Experts of a small language model.
Size: 8 layers, width 384.
Experts: 64 experts in each of 4 layers, 64 SwiGLU neurons an expert, 4 picks a token, a sigmoid router, a shared expert of 128 neurons.
Training: a variant of Muon for the experts, 270M tokens, 8246 steps.
Below are experts of layer 4 (counted from 0) of a mixture-of-experts language model. Rows are named router (the router's row for the expert), gate (a neuron's input weights, with its number), up (a neuron's input weights, with its number), down (a neuron's output weights, with its number) and show model dimensions 128-255. Each number is 128 + 32 x the weight over its row's rms, rounded and kept within 0 to 255. Numbers have three digits each.
Before each expert's rows: "comes after" lists some tokens at least twice as common just before its tokens as in all text; "raises" lists some tokens whose logits its average output raises strongly, later layers aside. This comes from a sample of Wikipedia text that the model never trained on. Tokens count by the router's weight.

# expert 54
comes after: ". ", ", ", "that ", "\n\n", "However", "as "
raises: "the ", "a ", "it ", "he ", "they ", "there "
router:069129125114076132108145113155148184165112161100125200118123113169144137149157081099112150121173142097120147137171115158101183145103097191089093083064124097044163121154131111080163172148091111138154137131088132136125118159121162111124139148128137146132176138199160116115087174091151149126151148129168104124073133094157086140078138108165137122082165156104126064142129129164134162062132
gate5:064088091120091184126179146106128175182122176117119130113138126142120111169043185120184136099185137104124090087100166127184094114110137137107123107081126045116049126138180121104065143151152119170128078147141105095103165099164135149154115139140172113154156102143170148116115134130128126130146115134117107130141179177152153109150125124133120142109110111123167163251071195132135094069117
up5:122075182101198120092106158080092132126138135132120165107107100135095100142170138055154117147056121116161085091082103189131097099187115151168127107060170088104131100116153212151150081144112125161130121188159163142145146194152093145167131081122100134124127128144116163145146153108135118193102155136115171110133125143137175119092122108127132145146141194146110138148127152092112098158106
down5:118176100135144129134097147081085155162102125102137116159140153102162108127089114137126188088122141128112079096130095212130088082195153088116147096151156080125173139079138120139141150091108170132142121157177115076120137142079105126141109109142136111122100113147157170227175192142080065121081132139142131188121206155131152121139086107121111139120137114160038145139112128124116157177162
gate6:114150214119121161149118071188108107087160123118112224077098181217147172096121158126124112125131108177085147103150159134115171083115121125126169104149159127169201146162135145168076148136105136169152119097128127128104160147145108114130131200119120141234116166113121151145115133184136163138122148109144167132137061164087105157104121149092190165126143143066102156116117167131103140147141
up6:159126219116118169118096071198115154124205156149117172154130101190122189128136132174142068137133109136154155119160198082126162128115078103110174164171114103125109113184164101113136140145135137147193100144125187122120165155111132096094187132134088096178116161134133098123131130111114161154091143168136115124155067126102217117125165073094135204133128141090172127110153143124083117092115
down6:087091135172160136066136127154101087158131119126127141122137075123166081119113136168157125167168065162112123130158128176155118135165136122117153099118142161153100153122093151090159100137142105095127155169104177124191149131124095124173093143197148145145097179065114180081146125140141096149134151122132131158099137180132104115117129088098121157144090095145089104144137177147125181124129
gate7:119122131170118137116145102142101099179146073167184166150140157171127116081140098116152111135122136074133114137200150119044118152118113136153116071123138103105116119153130080099152155193204185162137157081129196173090204105130152120174191102101115131122126133107134105162100162169080211130219127154193140146044159102153134111131162211143130136142152159156146077121117135130139129149174
up7:180120131113115130139154168106172185103081136127089118110127128113161117171131146149075143136144082161106127081051112082129145168099127103126103168137094133145116163080125162105104112063065105095130081178131154107159071149149140173097113115123137098136143127116119147093157123090140100110054100086072091161154138161142109145141111050120160125120126108156133189139116172100097125074071
down7:132112128135125124140129152077153106153087153151165199193124154127119194083110126161136118158072145104107159146135098174180064128141096151134105158111165112114135150103163111110149120098091144150127171103101081162126200150188146123137140102102119102063129121084166088109105148102081161178188127172107130174104134162136144140177136185124085131124131118103155153109110090155146056142130
gate8:167100116098167132075110132056131098141181155154122153195106123117054132105114147157122142030176102133103103136102127154119099128158108167115112099161137180087060143153080149113152115176171096142194083118137172133113130130121190162172059109123151139110056132178116084145061140119093095138112092167073125104151192157093121122105185105187164070163124149158123094159206142123087053163142
up8:155149087107105123063138081089104109121100161112086123115090168084121147152112125101140061147173126147098145132151085090117172162084190125152202127095103160118137163121189121124156135081133145055080106109150114098071103122124177185131047105113138064071150084115107147172107129103122141140145146125107100185100133139166134142117097148138043095208141144146094142144183137144110130146106
down8:166142129108132162077138161178098107111161096103035142096149140174145188075107168103115110129165119110080150133103147114214131118117125151114162170145171125179097135093137130137094118131146157141122123122127150079111167123115052118102121081131103118114181109131153139104147138121101139124144119090116104100154140155100140141101136056169052125149071105138116115060128147112094095175154
gate9:144077095110121130102128147141137160160121116099126093123158119155181116129128048125087075055134120106173184129131091139182140119135106167086074163182102158145175085141124131118151065197073114122158101125122102160113092104147055126076135120102101146123147107153126137177158100099137115138138117199140134091103154088097090140136105160164129090108186112122090157077111144089158111158122
up9:120081126099139122127105140101108131131176154117126056144171137162123130177162056124114134147116142140165159090165105141135146124119088175051114173217097139129110085192124158078165084184129149160134108028090175145120078081123085091119142070081080139177101134092140091113145076119092139082105147120156191059092153101119135154106101149149138112113144127113117177135102156119167119153073
down9:084088108075148140100113115072105119117152043131124124111160123083183169093113134080146110148126175081197092102079086141139187106168086164120129190216162097122084141102093126150184118099155075139167177135155112114132131101119177150094109112175107147164139151131138143125163127137144119127150114182149095119150166108093106158117147113119129099130160147165181101104133078129105157141148
gate10:111120117170139151160124120163077142134202131158159104155098128130085100109152151110143086121148201102143110085104090159164085172218118111194165070140139151110138122153147105162149159092145133136117139137131108136107140101130135089168115103128160114097128119149152080085158135092172171173125162162092102133083045105135197161168133129099114130149076114119117105168146164146141107153084
up10:159069050107119123063135142115166096090131149133108158150141181096164122123165070147113200110130053135141163155147160097075148121108127118132113149142100121096117191062227192119168096120118157104107129112146115183126154142117131086085095135119061126145125153114090159111181130181124090067088152115145135103159184170080066110160165128134104143087186138171136132131142106109142152136097
down10:129050140129142153084088129094119112118101107133157084153111140152139094152080137154159117125127186123120051196157115199174119103107067110120103131155152131174145112168094081121112138130136138119137153142148086137140085064084132137150115129108103177160032085158135122132087113055112135185132147085153137095107180142100140108110127176089111154149118104115107174087145120176088097116089
gate11:175105163120144155152115124178051152151133110076143173180138116103143135174080083139107111092157113132202152105149088113107140130106123134108156130058136075190126138144100164121112118135144145108209112227097143164091158149172134107147124086166121177189081094176125219136138126125090150101134152149157087131116166114104117166147124134116154117089113096204132108160148126091114127071111
up11:091095129138091170131084129142070123172124115115124109150125168121139138086166143084067095148165072077210072083133125150107152061089114150128103091076111107117172116154129171114131110150147173134175119199129103115075108170132129116083120197153147065170138121205119162090081179109126149104087125111121108130108123099133089163118088144125171155120091131177137084164142152114152150115099
down11:116133170085173121173135114133143127112129129116178144175093131116097133137145139089124100187155139092154112176150121112080147128052073122121161113063125157119169110085144130148117058084147091153104095159135106135096144126117210071107052193129190093122075153137147090093110118106090108154118129205133126141140108157113151139104141131151067140141108115167093135150094178123108163136148
gate12:095147118107123164187167166140146112142158178155131129170116111141099117181115104118087118086138101107149149148146128173106131111129093183083133131100115092135118108128081094076130096106121128131103133079069166129125153113135160149193119194096058165096126151168129109060126194156095117134116085142123151109155137098069175186121178150098141167126135169153164151162149126109113132130133
up12:133118132126082085115147144136153115179148169097110135184093131145115146109122134123075107115142146130114140079159127109159114215110084139188123115130158108120047190100090138072140179111151088120134171107129090160162108113102154138143043158083129073135115181217107132104125081108163122129105107148129128079068069148141150175100137134141143091192129172151151094121205119079101142134122
down12:120139176134105070116138145157132111111133163140130139147127167146107132163126142138135144084132176164157131130169148105050155165117123114082148086150102130155131151143086137127080126158119166176112085096056156079066112094182141144077210119128132112131156161137168112138120103114087108129062150205157125121187095097118162225114160142111159076204119212109128119076135178163150145127118
gate13:108132126139131152115114107142109121130164120088133129116154172157198127108085152076070148117120131113144080094083116171232087108136137178117132122111143145130104156125169125137046103125126114086114103112141161151119127120147082093111144106114157165150154118128095120103144114161139107048141114143123156112177150197100183088145138106111109090120094107142181142146138111122142131181124
up13:155080128110178134097119163135184125090096136111053159111134114093176126176144131141136178078134100119083113102121152162133134138103102086137051155105111097128141138076132091105135119118109220141103095157193148155132152142162139170092099133145129146120089177037140177185161130122156105162106158117078148114184135146124155118125128141134138124122147093088146109166140163149166120127083
down13:160073130119252147090109104116102197114130118025098059120170131130169079111084104154090196113130158135168128108119079185160161106175092158129110113162128140155103119138168139144134126102114128112116078129134176150150116141119083138113111139079109151132125033129089107126153128106093094120209143123124084095153116121066150075102082173148151130118067153130153103154138123117189106197154
gate14:106128200111086204099115205084091111121146096145148096135169147171096161188166106121080145105136131125159138129125104167141152159077109104116086139084109149157166091101122168116140163084038123172173077138148185125181118087175113107131130171160120195137101122138134106135110160135062151121147126006150147142170062069113125133125130105133131140099149126136152151210128165169117106109090
up14:125165059123108070163129120136172129118128149100159134134114129063106088089115144091218165177128109098096141129137176099088062135229145124174106157151156140119094170156110073149101125168166112117148143130063049146127185136103114170150126091128122083057124150139116123115119066133184084140166146142162157109087145118125070118111131116165117133119146086101093103079200113084151123144109
down14:139108152151160117121183033099157166116074118135086101102179105083152128183141181171154124101143125136127172144109106129107194132181115146140122152145117142072134134157134140135125095163141094110091189224086166064134125126122144102115153124146063103147105135124140050171178085155070109128092193132127136175132095149141113201182164163095115099123121128151076161106153087055084161152161
gate15:118117115118093127195100170136100089148163132069139140119086157143105090176150109131069142145127146063121103119102100177147170069092088092154122116156147115129135202149091081135094091123137116155081141112148128141120103157081183144104125123134112150099113134150101075118146143124179115123143133133102123139127137147115145172140139171103099126146083126144133142182146138109168118112154
up15:223135147078098137074113098121105158109110103151155147136124118143117126119147160077171100134135163147134139122138103124177115153176145138142095148123107117102109149001173191125107130136126113161171163093096068150085122153170067123136093132086154060128157110121092164142136123137121071135099043167136196135120134173148116027161086126145146101135137151113164145071144127093164148137076
down15:074103165148075177118129093168123095152126119121128148103146117169095134155152152106077099148109131138086094133150171086163118092168079142145168132124181121041108101076110148135144054149064111112133180173079200128113129104122172131145114113174125119107138181144168143058115196191137145141210069127115117133133165114112123132129121116179088184155179122098129123180165191129174181151143

# expert 48
comes after: "as ", "was ", "in ", ". ", "is ", "at "
raises: "the ", "a ", "an ", "one ", "its ", "that "
router:151038142107123104121145125078153140098162135083159146170140110103120088138106051115167196108149114196086144107137126157122148121083086131172082120069151094149107157165147213042161146109123089149112124143097109124127076093120084156110166135083079112094184146159194122077101107127178125116128143104159135074185059074152130151162185134117175103125160164041114085136124120132115162100113
gate1:137094117144123133134108103128100171158136117102159138121137146073140171135133146077115161174133163111138166178129128121114151119080132116156089120128119163168156112077138134045080083099138106121137160123101136090129080154106080131106099154104207113140140059169169068144108133184185104113115116103108122055105100049135141110139118162200185105144122091120094097115163167094153101152101
up1:112166148209182114166108126127124172114105123109126142123161100102164151154155129133131139197155148135148167110128083183116153194143132127150151170118154146116185081197135141161181153123102161103124191163113092124156125176122052130171128112095144084143057108144096088118122132139082110071102178132161132123122127195145122114169103098092222086117103140081153135157112111102130123132130
down1:166080104144117138153045147157164149132134178086049145103169193097141117075146157162083115136078132142114177096163083065128141175182156167128136048146157154135156158144146130086160113136194159111114109127128137079133115130206099059175147092149192162174111119085127076110110139206104072143155146108127076136116127145105127143121111143080139171160125157129114111123116132126091105147113
gate2:096091124142107145176126113138138160136142122161178137132109090126163136105128143178094125141147105133121123176163097102098146066184109116142129137099133141086164163136071116159130114154161115160197130130074095128103165151116100126140133132207124106140150085181116150090086173133123174142174107133167012171077138169141109111131135147169149193108170104130194062059104145135120127107159
up2:187123097138154086165173126133199145098138146120092114088157085176142143085121157123114150105118128131150113103124075187175140151100125183157139120175091102185118130138057134135147137071100141123095112179130189100184137145178177145072123119108123130097096105119128175202122062175149082122139128111127137058161127079092151147118173110141150146198154115155118150136146133134078096216133
down2:135104149112129074179114164097203147105098156143154145165156150111119139140090141112171190150109122172103102154136145148160140137157100097113094112138187145163100129118168112123100113145095147092109060110130132126071143088041074081086164140109077099029134104073144109106102075127110118163195155108192133151116103126143104115092123135151140117098156114137134109133088143175086094207108
gate3:096108149129124135137131142112119164117100146186112049124098089126159194127123143110098125096156135063131078115098133093111118131138099126137098077077167086076101138128158121066098089110137154145144093131130090115111165045144203083101087135104130134095149194119158113174110140127148085141129160164100094131125064107135191111138140146128085109142136133154147100168111150107132155121093
up3:117129152091158115136134141116128106114112101177104119097160129104152180096113138073153125125155109064130123149155115150154123141139090133123077112045157168158138137080146131096118049130132133166166132131095075095053092140116105170109123123091139100102153119123196091131140114087113118198126177188119111133184133102120147106120130154149088071087202142153128073144184123095075152136103
down3:109166118101130143102137136136154119144108134131130142151161144137131168151121113128106071107121092134144134149170129146116146139101126173111150161135145204155131053101142120097176118192137145117090112075096113115108142094153167098074123129119071182134099093139140090149137195145095104082085153124151148068137145115072086145114136117183124112144163108145167079138087107137125154157104
gate4:104184117166082136107103080112139128145141096114163195145136158114079132124168109087162128120121125112149072103064090106134168112167176169106139082044103131165188088151137078091121149055129116013075135084178158133093063156126118127113164130153095082122177123150155081109078163144136173097177103100126127104135147131110125187159182108144147178139177155098143126091152108086095130145148
up4:161081144078113124165151187165095120126185099146124075103085085148169178137130154128076116138087110058143178133194096167157082122092100058108032179230132112068131148074166103171137149152180171219147073090155079071125192077100124152145105128105152167085106172105055131159166090142141096160070169132114128136115099147165115124128123157145070123110118151138112129146142155152150166137060
down4:114078148146102127152121064127129127082146099147111148151142124107115129138176099129160131132163156120113145179144162122099162143140111070130147130115107134121109137051085109159158104158139123161157149075062136150134169121091079133116116132103138166193152099098109111145118136144122116088134148125115143145108137173101056176159114172162112094141134114188153171077175095093139091150128
gate5:159105125113099147126088151125126107151174079130138175164172091102063154162106119127164120111090058091173192169129114162174122069094119100123108146110185132125137122156104080072128147134117173104168107143103124091137158092091134123147147124146120103145130105127136155122125206150093132115094106077174080097145112166080178135129138102158192097083143183121154076133123101085118181109074
up5:140118118135161150127158128114136079127161188168131110147063089139164087136176119170084144141169085174111140147143112132129075141157140140155123100118130176093151174133143162127135158089142122100130106112143157146137171120127112154116115088158105157091108126117162141102116104152085101120148112104130076198161191124125159091131160113094115066123091088174113118167166098163198132145064
down5:137104075087155134145124158155144153139087172149127164128129116115094125145140132158137075117078209147113146089194089100103143118105138120095119093047031136062174159077142134162117096079130082155118139135122104136161151138164151066031130162203136116093128162156166114197103188155065145124130092155130146154110127143151132159106100151159107104095104151118099125193085146106111152120123
gate6:094109130094083176119163182163144114160124163127047066149100097148112109156165122186152065175142109161139083071112119125146113182136150106109120060137179167105142096219150118182195150133090088178093118139096116136069144101163134138150138131113151159047143096133147159155085125136132142162133159083167122125133118202145137079155120192100168082113153133076148131165105118108112180076108
up6:154184131140221125134109111118058134142107102119135172135142151123147127097122144093077179051113131123102203165111151086102128100136099175106137180113111111137119141106136140119107116125147124091174130123173144116197156170095166095102105109151127105169129179090078107133193118140145111100140118194091133143157154097108184162111095058166097182159083112191120132068131130142089084164125
down6:079149106147100136089134142094122115178161077127113152088140189143146148108141107117113164118116124102122137149128131098090142089059130147118109113143149115112114150124101118128104117073151084153172114194107089101112124167141143115143138178091127104097086132102154107149132133130187151097169143141136146121114086158134101140106167124083102125084118154107104047104195163134132179160096
gate7:197151106081123138124153167123189115181144132094161132117111134091114099111103083109149112081161148210104116119128094086115138152139168114114149166108173152116130137136195185136142148103149128172108158191129125095191126120150103139149159122121170073123151109100177109058119119135125135132173165118117147153180093150088078108128157145127163124164112121123121080137125123094121175097182
up7:098122104127114074159134149097099179161082148099153136103190117140164122116133125141111110149161079143136087118136155179160142147151142122096193053171084136118096090162112092150144125161136145123118095131140078159093126105149131111094124145102119152137155126192056166164123149206072108139111137141181158110082121113182129133101150111170152146112135080130175101100130105152115087159116
down7:127106169101114125104120094139107161091084072155150085137182107089175151174133107138096154092115135126151088147089136135136084096117099068155101120137154123121141113154122095128081150134148114091112111100163129155118119144136146125099165163085160123086121100154168146124087134161151167119081115110159143116178163107108139104135162175153102073117158176143135151148105083142052050110124
gate8:068116131112070154171146141107150117156166128143083110125144116136071164099093150097167144130163066135039155131180122175145087106134165134103099130129106127135164109111137113113116099157099139100166133102094126083088118100127102080127121125118135127105138122178114117113139144134117127127173112125082068194142104116155115166103085113201123086128086121109169135069152157153142097144133
up8:060127120138145124141163101206100160093130147136144176121187118179142135152101145124145148104171064117142149149136157071121121078089104125150096150149167111102134092117090099163085147066136159078122116143041146069127153127157150177070089101076168173138130144153114133129101130092177115126155108117097073116126116132149113080094150129143133129139176074177174090123108121106147034168151
down8:126160132094114130137092147124144071149137124129135139118154152134152098157133113151162181135084135126087129112107054136083107125131140115121164128146085143122139134140161139158122109063128133121112139155105129156171172147152103094102121085131145192094138153097125182115150147099121073151157150149118074089218127159093153092074126079123138114171096148115127185154213141206141139112164
gate9:129118125147141097169065132121115180087074134093164129216138122086158119142137055121102150163179118151155151110121111105101113134143140123103179105146144150142128131155136083158110086100114103112159111141139135120117111092145138164130137151118127157121142122121030147118138136202101098128149158139148091115116094125206102120119137172139127118132084071076150052115117141170117085172149
up9:147145112128134127115171155192093087156150102201073092098144122105153151145095112166153116119141088101081101162169173174164130131113126103125111184119114144103152154053107140137171130098132111188121151125116125109117149166101120050115120138182090201082082102114195095163116126085144150103151144172108175142120146096113169169130129140145128162096128128194083161093161175156131184091133
down9:141170122136120156122145161149078096148111148153147093072124106130172144081114155158146141123135188113165100135085140083095182098115069109097106110140135126128123090148160112114142147145132060119108136119145109140177135173155138143193160133101108185093138116165168122143170139160144132132148157133145168146130108105067135117133158049185157156135093094099113138213140167120103144091179
gate10:116166146145131102113120093130091120128120129096199120121102183149074122117087146090138188187089159102153144090161175088122132118106205143128099158123082126154158139111103136096109072115130085114128106169107116161142177037146159139100155114105122103096134171084115140131140135154130132116106126111124104142173064072144081076132202153108086153163096109180139149026160091147128063135177
up10:107082112156129104134129089138095160141083106129156133098122119091141119102093069152106140104117146092086146063158113033114104110123159103139122157107109159098175157099110141152096099107147115123146158181107108187128196106106115151102209137123181116104155057071104123127112086174125087119186073152132125074184128141155085141172148143100080134150087124177087134025115088141153127108179
down10:142123106132088102116153103092079092171120090065158123141160111125095152103175095140110106156109102114145117124086097143156067171156139136165137139097126109133114084154171093116143149149099127158146101114158129127096132073161157148131121122152148129076086120133081177171143154119124191116126148077119201154137105110139100145113048043099124161149155076122072099121108136120093080123102
gate11:176113123179098126175130094127163079129153127142177126140116111135160162176145145147099182152103115083125114115094047138104075104122109129145083086062168191093156145138137160114101147080151116099158185123104125107157114099149103132120106145110097101028121116120168100118115147122163125107200163091133160099102143122145130144106093117142176132148066164126173129150104178113096189158095
up11:132159104156180140081108126138127127110096156127140137103085169145113203095182166161093051124108115129125118175185120098126191114134214114045121134154111056130156112086169066121119052165130100161167073166174087120075183155118138087101115152142153142136122100171135177089187185069131136158120092144071110151102147131111106082105143138109107116158165112166076165076102094133082128081186
down11:115124158111134100132133136137126137119109121107078126159125170091076093122108101165069131139148076144133090087101081101165143180115120133168182120092137121145089116073106131109156107140066134107088106090138066114096141123108135098132158172175066144169097104044153131080144186108100146164153113088149184145076159104141096124080132208126084171138118137155157107196106149150104158110188

# expert 0
comes after: "the ", "The ", "s ", "his ", "its ", "this "
raises: "in ", "for ", "on ", "and ", "as ", "to "
router:111156138092177154105149041109094118126068129130099135154155072175134117150197105142139137147180120059160164116106136130115127190133108130152106149067101157070131108132155112120104172131125103164116146149080086120126160156113083118080163156111101109108132135107131074091082150102110114132133168119137158153130112105109086123198149114141156151124163126097178148088137125099145178107074
gate0:134131050174128166143101099162157177054159112122193161135167121085164072110134122150117165119094135108157109109142093177131164162141128131124138105107190174106177074158134157166148159180120186135119145167102116134123121107136170110158195174098123128114125104100147141136088104136137148143139118119129141166135155164068156113132104092137190122070108093133115084151141159148184140125132
up0:087181188142118144112146114086156121126187079141116175099130116082140099117155133129120085093073158121128184134181189109116149119109108145131122139212096193092142203111091134130138133133122095109174120234151195107098117106100206123131075244137108155122114154127102103094131169124150188177109164131125087171143120107120137190093155148106119146123156125149123092143131117159083148167106
down0:068134174177099150148051113099197166144114137079101081109118109062101102103163168037126099096070064153116097112179142149124087127108173176096182121183144128135084119106109105144104129166093117126091114153116103070180111116083116162100106099121123153144077149094100136096112166139140136146091165150241122092089195112080151148051144088140141203146174128145070119161134135133113183127120
gate1:099039120072105094085123116134120065116155109091151152121068106187076157115126163148143119151106080076109109085084105145173115135113090114101141101165074192140125118150134116151092119145161109118147144089096113095083090162150117099113134086118112145044152091112112164088085124131117123166182133162070100210100067159158129176120165106150137131108065098121161157104107155137128147086117
up1:129120127145104130140177080123105105143166161106130172184117148158077163140130130120216133159113092065123141101122107156101116082117135138118145137117105131163092118187167142117115114140110075140137197142164089125099124149130160129114175103145126085078153126149153123119153131082145116089138163144175114117149129083128092121132160118102169101129145132107073137121139106140159166156093
down1:127085122160198105148132173113134103082180167121116112134103175139087151183052125120175118147088178117174064109102122078136097080157175188153127122080094170113120146108130143111095154144152068138147138112120090071123152116143106118080167141148140190147177133103170118154156130106163151053109085208145094155129167152147119137147126162106130092098049182182112158072123181142173103168107
gate2:100177067168121135135037123089147180155122166073148155136186099143131154117109056129127076100109085141114103148112159094105126112159126130126139109088123137074157083121147154112150154101099095055078162148166129171105078169095146132147120133121137105142183078111104098048069147131093070117120081185104119070099125107131169102140161109100137094139174089097135086142115095116097087164146
up2:118176164099133168183073145171104141107097113090059149188192096138141146144139148121144082145120136156105161080101142119147083131141140128146120125118150139099191112139091113100128164131106100059125163158184156132054102119127160173126074099102177036087189113112169136116107104165157095120097122101057123077139179022180116095158113128118167107114109133070083155111102151145134102112144
down2:134177105187147126089133128121111139113167145100119064127114166137065117145047201137121135116086141165182145116094167082139135165168210124164203094101125108071103115072133128069122160120096171142125083123154104133099113087089179166090126115144147100190182108100090091114178111125118181191126145110111090151109156156170111126150159112190102126140064166121099126102147162121162084133122
gate3:139113111162085098150139084206164115173159090100122152147146153162124125138078123113109113120167161193131125129026144153164124123078177075122161155081106104143156128142106136170118154060170146111167167128179100132120118150210127197124130086108153183130139113119192115134138107125112136109158158147091113119143113150114143144113175129121143159191084147144184151148158089112121161135100
up3:113149131100177200118097117122158089147070109169107099120157154090094134100154104105098122150133099047112114129204137128109078155187058156155076135139136151160151195131126121131147133161134132146095111092114115103108098157077141036139144176149140074132135132143067117095180091141158121140089131158157094141059118068094173078154103133146096122134177090151106153055145116127134080103112
down3:140090137156082147159125154156168131193159166156102100142086129075142122166129100158099158119100144118103187135163135110068147063109116129089114127177113094142151136157153097069141095149139133131158098133165144166206156111108117126129168131100151144118136159067102150181172105163142179174161132078121147126095168091189128129090071183082154131119155106135079133111086184139127145164164
gate4:094170143172107231138112092093076090107106229143143083161091094135105114170169080131198127173136095134181107126124136097107142146175094061180157162128137126089146119141116107105143136123129131160112150109107074162083165121136154074097216141130134042000097120150078169073152134135136144104146156098203121111181145105101135094170166170179118167102154109157146130078082151120086129139144
up4:114191164167083184120105094124067136116156255156079130129096077078136132121160150157140212125165102108107126146144108106115126175152099112121151140144132105063165149156114093151166103149154141134155133066106098152099131147168155138128199145142106085017166123181086157076156144105158093142142123126158129089176155138120125137139128168149136147105174142184146129117087165107085124132101
down4:140139144156102161153122054130158086121107157128165142115133103149130166106166168173079172107170157094154124104133170161097127089150123132128158114160228240119155113149156123137189105147144087136163138071101117142114125088134063073138077156131107141127099108145086109128129102067100146096125110137153177162216150117080118120151172069148102110133167117151141107067122161140153127107112
gate5:152215119135152111179143092147075146085152099140163146150159076105143149120102116144125065125159107122062156158107184220129168122114161223140197106151131132176089140140112104197154149092133103075068102132108135169125117132171154119158125117090154145208176092094177133127145133188155082114132139118112162090091113139034092123142067136110156096154096146116156163142090117129118127162103
up5:065117133087155151196140117113144131113153150145146174081137156142088170114162148125106128148103195124102144151194107158073111095113123133176151171143141136161081099129099129137138102118150138168117155160061127119085168130104130120117136127103098133121131127099104126048134125163156077174078118104130164154127157053133081110136148150065168147050189128162068155093187103077158166114098
down5:166109176144092064143061116100140190147160095108156150042192131106139086111132191146157157154115153146127116156110124085170156169124172110195136127140083109158098099103134103140129142131136136102124110128159156119122092102159088155146102083073105173158108129181136083116146173093164110093085132153172101110154162151134180135098045093155095125161157116127094132159157117133126135168106
gate6:150155143145098141101136137128189127164094129093151094105108138117106149131156130132090131154130149148086092096129093130100136142133134126157093142107142157135176133151060125149116146059117153167150115143079043153110066123158142163153148103149136116119166097126126206140075087161143107114127147085164083127132113102160103070123123174164150175128197049069120101095147119118107082121180
up6:131107105113126123161150163125152154149110134142095095129152153222159120076066141117128087110113128063147161178110150139170109127130114121101171142163159079086109114097160130124131119163096107091119133108140168129174175092153095122151159175106099133123114106135158112120086217085128122115178170119116120127083077119131105128134162110161128089131134176157113123149178139127126135080152
down6:146116180138147165124150100099131168152150181137130102104150105150171091075117082095135156109197111172109112074126165154106118133118153147070120072078125058105125121164147072067112125139107075135160157147172117183132152121102136178107171121117093080105104126169180146086166110162155140189158108133119107167161087134076145131166167130167133176056184162098102168113150068111145163196142
gate7:160144094174143148165166151105134106086191119170113151119131170114193121084131074163098083158103155155123096111171105120153087175176122095136105140140145155132093195114115133163136117137156087177111152168161108058158102189136155121202137142051118092097139115114114158041139176102072160122092030136161111137126197175148148118137107126162113089103068149102207135063122077084105170148139
up7:139196110217151165173129076079127142203157143133078126136130149089111126109107137119144140098173128145137126131096143175143141133096138109143159203129174145089080121097113151155140126096092181139168152112138127088153134106107174085148154114117180097121103112155148121183091113133196139109120153174145158124088099092099153117105188129155144148134128132111131107106122080170169149143127
down7:181135098119166077099137144113167152128153153057187132131148110175119167165130064159117190153151076136098088142078133120101141154147147133136129168140143086171150130104177166141160175158121081096152068076145077134136130120110138177111157159160134096115131099176133116177191149155133096136157126108112083137192159103097096131092090177059185154135101142086162119086094167089170130087175
gate8:130169102132155120163154159111165111137141121136088131115161086158126101120198143147136100123169118073152140152069099135120151123128159133120143141128083164132166133170174112134157184148107113109117142145110115169137158065127082155169121095150152166058127139087162135117138103119196151121122127142146102104131155084121126120075107088133144121081147160068101090133105115122060112086163
up8:093194126126100095143153124091111145130096137173125136119120048107127183147207139142117121074141165059137161189075086083183126140112088056152127097131107119079165144148164120104153161153097160109103132171119069162117132132150107148141096122119165119149119098164134157147101101115135171088131134115174161099122087114113124135048081118161144080161166177100142117135126124111129167134154
down8:255139112107123140127126099137103107139094089153073121095098077071130118126097126100131105134123118091116132174102124060085124134141133128046125131103111123130170104093130134158137130098065128118107098136147138124165156141207181136134140143149129157137154109081134151163140079162187174114140126138135094193125132109101083073138153133172117152112139113111089092104141155126070115178204
gate9:172145152104061151145061190080077058169129169032109159138104120104080144108144100154129095093093100067160159127147155108135141173100170133124134089136087098083168137107199125135120127224138093149142148076107151154116159130118070151154092106165147148131116091147114151146137143171123130136096127104155142120083180153143149146139147190153068220143101075077143160104176129089143147170149
up9:151126106160126105135120147100094079148180168150068164131135105101138121005112121113122176130132085113133147123072135115145122169141099180132120142133096193161137139122101145149130177161122117182106123186140090139148101199136094068181148140117140172160077178194137157120146144187102086116157106175162153104114079124104121121209172122127145100109076075106160155160121047129120132146102
down9:169151111119132160135107152107064075156064123166090136102108111136170170082109163163151108184114155150132134119131156086076121089169129167088100087131107168154185095108134114146109106141079160100105117143142142101106175187144165106096099112136109123139074117143182156126162138151116120148108097120096203134096133079130138110132163124180143141109107089164065159089112132161152113105120
gate10:142057086162177096059137129175124149141174132125133105125138122108117123176123120050149132119172164096144168120047148155083089094118126051128209092099095220151109089122149177131137127127106091108096095136099111165131123086092183095064124190092109104093139129087162144110101134091145100146124112149133080126144117125136130129163115126095129074133169141121105156090096082137104113119104
up10:150105079117167132144145131086114165120149144130174127097107132149130118127112138121091178071081150058147159112078121142112133041119119132127151155129097103095136134146120102137112096120139158162092176128138134079093096140066149075121112133126129154141122146140129124092161130069137089093116122172149087060138147082105173059158178132081126136184137167148073133108129076150134117102160
down10:118148131079107087144101091138090144178140153150135150113164138111112102157160121147113135135150164115122161177138119027055109085123144127148196091119174081122116123195152080200161093152097148155148141157151104127152175139120155113152073126135142174087155171098144159113088119124109168097110133108180141077105088107158081095123193146099186134157123128160140159191088146127150161128125